From a checkpoint of a small mixture-of-experts model trained on Wikipedia.
Size: 13 layers, width 256, 34.8M parameters.
Below are experts of layer 8 (counted from 0) of a mixture-of-experts language model. Rows are named router (the router's row for the expert), gate (a neuron's input weights, with its number), up (a neuron's input weights, with its number), down (a neuron's output weights, with its number) and show model dimensions 0-255. Each number is 50 + 12 x the weight over its row's rms, rounded and kept within 0 to 99.
Before each expert's rows: "mostly gets" lists some tokens that are sent to it at least half of the time; "raises" lists some tokens whose logits its average output raises strongly, later layers aside. This comes from a sample of Wikipedia text that the model never trained on.

# expert 15
mostly gets: " car", " cl", " set", " test", " ass", " sl"
raises: "ic", "ing", "ed", "icle", "icles", "age"
router:45 70 41 56 45 38 28 38 60 52 58 68 46 34 52 60 65 58 30 16 57 52 28 43 62 53 46 47 45 62 40 66 64 49 43 43 78 43 56 55 83 46 54 44 45 57 52 50 25 53 53 69 48 57 47 61 66 39 57 60 53 60 46 49 36 81 66 37 38 57 39 72 34 46 58 48 38 37 67 61 38 67 72 42 55 50 47 45 61 39 45 70 59 58 41 60 36 45 62 46 45 47 67 53 51 50 58 42 60 58 56 58 76 69 61 51 63 55 67 62 59 50 33 43 33 42 59 40 31 65 54 66 58 33 37 51 46 30 38 58 29 52 49 44 38 70 42 47 34 30 57 54 41 65 49 52 72 60 27 38 67 40 40 42 40 53 38 54 34 69 45 42 42 52 30 48 34 55 41 50 43 53 74 32 78 44 53 45 67 40 53 45 40 46 56 50 51 64 52 66 30 43 67 49 52 38 45 33 14 71 48 38 53 64 47 62 64 60 42 50 44 50 45 50 57 48 40 36 48 59 53 51 41 53 57 62 58 43 47 77 37 35 52 44 38 48 46 60 52 46 65 69 54 62 49 73
gate2:41 34 54 33 52 33 35 59 72 50 56 51 47 49 66 41 42 48 59 53 33 35 33 50 60 74 78 45 52 44 42 66 29 54 70 38 35 63 59 38 53 64 58 54 52 55 49 60 45 57 65 46 24 58 61 62 61 45 47 56 38 48 49 73 54 40 64 56 53 34 42 52 38 56 60 39 46 56 85 55 37 57 44 42 20 56 50 65 44 59 49 52 51 50 52 72 36 61 55 37 46 21 83 49 53 51 57 45 60 39 70 46 40 55 47 43 61 53 36 46 55 43 65 41 52 33 36 54 66 40 32 43 73 38 53 47 56 53 21 54 39 62 33 73 54 56 44 41 57 43 52 38 34 43 63 28 61 59 70 41 61 54 55 35 40 78 37 42 44 34 45 55 47 61 48 33 59 31 49 55 55 61 55 53 43 44 53 39 46 37 81 45 32 51 44 30 56 48 60 41 47 43 45 59 43 36 58 49 36 40 59 37 64 29 69 42 43 43 62 36 66 41 48 24 52 28 45 54 79 61 52 57 69 56 48 38 57 56 64 51 51 51 44 53 50 43 41 38 73 38 27 42 61 46 65 59
up2:42 43 67 77 60 48 52 49 46 59 39 43 37 53 50 31 42 59 58 48 47 50 32 64 36 62 48 39 52 46 31 41 78 40 52 35 65 23 47 41 61 48 42 51 71 49 28 32 41 55 33 54 60 48 51 62 54 51 51 40 49 54 50 40 38 63 64 56 64 43 28 56 42 72 46 45 53 50 68 44 67 61 40 63 46 60 47 38 41 72 47 31 51 28 63 61 47 81 63 57 51 47 58 28 24 39 51 56 47 46 33 53 61 43 51 36 31 55 47 35 47 52 74 68 43 57 47 55 71 61 55 41 43 53 76 65 47 56 40 59 55 68 57 43 60 52 75 59 56 44 70 57 38 22 28 54 70 56 61 50 70 34 44 48 38 58 37 49 59 43 35 60 43 60 63 45 74 21 28 32 34 49 47 55 31 56 49 63 55 45 51 43 44 27 44 24 67 55 41 49 56 49 42 53 45 68 40 49 20 45 63 48 42 45 60 47 41 62 51 62 42 36 57 59 57 52 37 60 56 29 51 53 60 66 44 37 51 40 69 66 57 48 49 46 45 36 56 67 33 51 41 31 35 63 42 57
down2:49 80 62 60 70 38 60 50 44 67 63 40 43 48 48 44 45 65 51 55 42 43 19 32 54 42 44 26 56 42 38 53 64 61 38 61 42 59 28 49 60 51 42 42 45 48 38 35 59 57 64 46 59 66 52 53 61 33 43 41 54 43 57 51 44 57 58 41 66 50 24 46 46 74 65 44 62 36 57 46 68 42 48 49 42 48 55 38 40 79 50 43 31 36 39 36 63 74 56 50 61 43 49 40 37 49 77 61 60 17 43 41 45 70 43 61 55 48 39 22 43 59 82 54 25 58 48 53 45 48 62 35 68 45 52 65 50 66 59 23 37 33 68 59 71 53 45 66 47 23 44 61 63 53 46 50 43 53 46 59 66 59 50 62 54 56 44 61 45 52 50 52 63 56 39 46 54 50 46 34 40 36 33 46 38 57 35 41 31 68 40 46 49 39 60 80 46 39 59 68 72 57 57 59 46 42 53 63 53 58 46 48 36 38 62 59 48 50 39 45 34 38 63 64 38 41 77 27 59 56 38 34 41 63 26 48 43 54 45 72 52 51 36 54 38 68 37 47 46 43 34 49 48 46 44 45

# expert 13
mostly gets: "oc", " comp", " fl", " f", "c", " pl"
raises: "acy", "enn", "rag", "ac", "et", "u"
router:59 72 51 52 55 56 44 47 69 53 54 49 85 37 47 55 71 52 25 27 50 50 49 51 38 43 49 49 49 41 45 63 49 25 54 51 51 57 67 45 64 41 62 46 60 41 57 55 26 45 61 65 40 54 42 48 59 55 60 54 42 58 52 55 27 46 45 46 67 79 47 38 42 39 47 39 53 55 41 41 18 53 65 48 40 66 58 56 52 45 47 72 54 51 44 42 59 44 58 51 30 29 58 60 71 53 60 63 27 45 55 35 61 41 53 26 42 27 60 46 63 60 21 51 34 48 52 45 83 73 63 46 61 58 60 42 30 71 21 68 35 45 49 44 48 82 45 52 56 26 51 60 44 50 52 62 45 53 44 51 41 69 48 40 26 59 50 60 58 44 51 53 48 37 39 59 63 28 74 38 46 52 66 57 54 65 42 45 48 44 50 54 45 66 41 43 34 78 58 42 57 36 50 48 49 56 45 33 44 49 45 42 32 47 38 43 70 27 36 57 52 60 40 44 48 52 41 64 42 31 48 67 60 66 49 60 65 48 42 55 46 29 34 53 59 53 69 67 58 33 57 53 56 42 59 36
gate1:68 49 38 66 60 64 67 53 86 47 53 43 48 63 65 42 43 50 76 54 60 52 59 49 41 52 60 41 42 42 50 65 34 73 48 54 55 41 55 47 32 56 55 51 46 45 50 40 37 49 38 52 47 61 54 64 48 70 46 32 61 41 48 66 60 58 38 36 42 42 48 64 52 51 38 51 31 48 60 25 53 54 63 46 81 45 54 73 51 45 46 62 35 45 57 46 46 36 39 57 48 55 44 44 48 66 48 43 44 50 33 73 41 41 66 43 68 45 68 81 53 59 55 43 34 59 54 22 70 39 44 47 41 35 30 51 32 53 56 52 42 54 58 55 32 37 31 65 50 41 54 41 34 44 42 54 57 23 33 61 50 48 39 25 60 39 50 54 55 35 57 43 64 64 24 43 49 60 33 30 21 53 54 44 79 38 62 72 52 53 55 32 51 50 63 53 55 55 59 64 52 66 50 68 49 37 57 32 42 32 58 57 48 68 49 47 33 92 23 42 54 35 46 32 46 55 29 49 38 44 55 54 43 51 57 64 42 46 51 37 66 43 47 33 43 46 59 35 51 60 63 38 43 47 34 51
up1:31 47 35 43 39 73 33 56 31 16 49 58 23 34 55 31 23 35 31 28 39 65 62 45 79 58 54 60 59 52 48 51 34 33 58 46 47 43 56 36 53 47 64 48 45 49 50 70 54 54 54 53 63 41 37 52 48 27 39 48 54 42 33 40 51 50 36 64 53 27 56 69 54 53 72 62 62 35 48 57 46 56 56 82 45 53 45 35 54 72 49 50 39 43 56 66 49 27 48 60 35 48 46 48 40 32 48 48 57 44 46 50 68 52 34 44 57 51 53 56 55 56 52 43 61 63 71 38 44 44 13 49 69 53 64 45 53 53 49 47 50 49 49 45 35 63 51 40 54 58 28 44 56 44 56 46 34 39 36 57 27 52 63 46 39 43 51 50 61 45 54 55 44 30 60 58 46 56 47 29 23 65 36 60 59 69 51 51 36 35 46 50 54 68 47 25 45 41 18 57 37 53 44 56 35 44 61 45 46 56 73 39 68 60 43 35 72 41 54 61 28 62 69 57 75 36 55 50 54 38 35 52 48 68 56 46 45 61 57 42 60 48 56 58 37 58 55 52 71 47 60 70 43 55 65 41
down1:64 37 42 67 40 46 53 54 51 33 63 54 50 45 46 52 66 45 25 45 61 46 54 58 47 50 37 58 43 50 75 33 50 57 56 37 40 66 80 33 46 33 41 23 55 52 49 52 66 37 51 53 45 58 64 40 39 45 46 61 57 45 36 41 57 52 39 60 45 37 74 66 59 34 54 56 45 45 70 63 54 37 41 33 20 66 47 53 53 57 21 41 54 38 41 50 35 12 29 56 34 49 56 46 39 29 57 50 49 47 52 66 36 46 42 63 65 37 40 51 39 50 74 64 68 59 52 57 58 65 50 47 63 42 51 43 30 55 49 43 43 46 63 37 74 32 55 51 48 57 54 62 44 55 53 55 53 53 70 54 57 36 50 44 60 45 60 54 13 42 60 50 46 61 37 28 42 79 61 50 36 59 50 53 27 52 46 55 57 41 37 51 39 57 36 52 51 29 37 73 31 55 48 60 57 45 53 48 49 47 44 65 45 73 56 50 39 46 52 68 34 90 45 59 48 31 35 46 64 42 42 61 40 46 58 48 39 60 55 43 74 37 57 24 32 45 58 53 50 46 36 58 43 56 29 39

# expert 6
mostly gets: ".\n\n", "\n\n", " |\n\n", "==\n", ")\n\n", "==\n\n"
raises: "==", "The", "|", "In"
router:41 22 66 46 20 42 69 42 39 58 65 35 46 53 45 33 44 43 38 69 38 59 47 49 75 69 42 48 33 45 23 41 54 63 43 48 55 40 52 58 51 72 46 71 40 72 51 51 53 53 40 70 58 60 41 44 50 38 36 36 57 41 51 42 38 66 46 50 57 40 67 57 52 48 64 50 51 34 57 52 54 55 60 22 46 48 41 46 52 65 48 58 64 46 41 53 64 34 64 59 50 67 28 43 50 41 53 30 54 48 50 54 50 59 64 49 52 53 45 57 69 45 34 66 72 31 35 57 63 73 55 55 37 41 30 56 57 57 57 39 43 56 39 59 59 40 32 54 70 57 56 51 52 54 34 43 46 51 59 45 41 41 64 30 60 57 23 33 64 44 21 50 37 65 51 51 48 49 31 53 52 37 60 54 53 43 44 39 68 25 49 50 29 54 59 62 23 31 72 47 47 35 74 65 42 40 57 60 53 69 52 68 58 46 42 67 34 59 56 39 69 49 46 26 49 52 15 54 40 48 64 42 49 39 56 36 45 55 69 21 54 38 47 46 67 48 45 35 39 40 69 58 55 58 47 42
gate0:50 56 42 43 62 42 64 42 46 63 48 51 54 41 50 31 46 49 46 50 53 67 56 38 59 42 50 60 37 65 62 65 25 46 46 68 30 63 51 28 76 25 62 42 54 59 70 62 52 43 36 65 45 56 46 59 31 65 47 46 57 61 43 39 54 45 69 44 50 70 57 35 58 48 47 45 47 59 52 40 62 28 26 75 46 64 51 33 59 55 54 41 45 56 43 42 60 50 31 45 54 44 39 34 51 61 34 48 59 55 53 27 18 54 51 46 73 48 56 54 57 42 68 57 28 51 68 56 80 56 48 55 43 56 47 58 50 47 40 42 47 44 56 54 67 46 61 53 56 54 80 29 31 41 43 50 50 42 43 52 47 53 62 63 49 52 62 59 56 75 48 61 16 40 49 34 73 39 62 83 54 53 63 54 45 37 58 61 38 46 66 77 55 68 49 50 33 33 63 40 47 43 61 37 47 63 44 35 67 31 45 52 43 60 40 53 69 64 49 70 47 28 57 39 38 65 34 46 35 48 31 57 49 57 50 48 54 67 61 49 46 58 46 50 48 22 50 43 36 63 66 63 58 48 48 79
up0:56 62 19 36 50 68 42 35 29 08 29 54 54 49 51 52 49 27 51 21 33 46 76 42 55 43 65 47 64 47 53 55 41 61 48 41 42 59 41 25 23 44 44 35 58 41 53 60 55 61 42 71 36 58 43 81 67 52 54 40 45 38 41 44 40 44 51 61 63 44 42 51 64 35 66 47 58 35 47 28 57 66 59 49 25 64 55 35 50 45 34 43 59 42 58 58 36 43 40 70 47 43 71 49 54 30 48 56 43 75 34 60 61 43 46 28 52 54 50 52 46 55 44 55 39 42 61 45 54 59 41 65 53 56 65 78 55 33 44 45 55 55 41 50 48 54 68 45 60 46 51 64 63 73 47 36 29 43 35 53 36 34 54 43 48 45 77 62 36 54 65 35 40 48 68 33 58 35 61 73 66 52 54 69 47 44 35 64 44 65 46 43 41 53 69 63 54 34 49 50 48 49 45 60 62 64 54 45 55 55 56 42 24 41 63 55 53 35 56 51 48 50 50 33 55 55 46 50 59 50 64 44 64 67 46 40 72 40 64 40 38 74 32 37 61 55 57 43 38 41 52 57 53 55 58 44
down0:65 58 57 57 26 57 54 68 36 40 56 37 63 61 66 26 75 36 71 46 37 23 49 37 44 42 46 48 29 30 40 58 51 36 26 54 42 58 35 61 48 42 42 32 81 52 56 51 68 41 49 38 67 36 53 59 45 47 61 47 36 48 08 48 50 62 18 52 54 48 40 59 49 51 47 41 51 25 39 28 57 52 60 38 65 30 48 54 63 48 48 46 42 40 58 45 62 57 55 64 60 48 61 76 49 32 54 49 53 49 58 59 37 58 61 56 61 57 64 61 63 53 50 55 50 65 44 59 54 66 54 54 66 60 44 59 55 43 54 20 31 52 41 46 66 36 66 47 47 39 52 64 24 50 59 47 29 63 38 62 54 49 53 49 46 35 49 55 34 60 52 36 56 39 50 46 54 37 65 33 45 34 41 49 47 45 79 56 51 49 51 50 29 53 66 46 50 42 53 42 50 38 61 56 42 48 57 61 44 77 69 53 64 48 42 72 51 50 65 47 57 73 33 68 44 47 47 71 67 45 77 52 23 48 47 41 42 81 54 51 55 58 37 61 41 51 45 46 57 63 43 47 51 52 39 64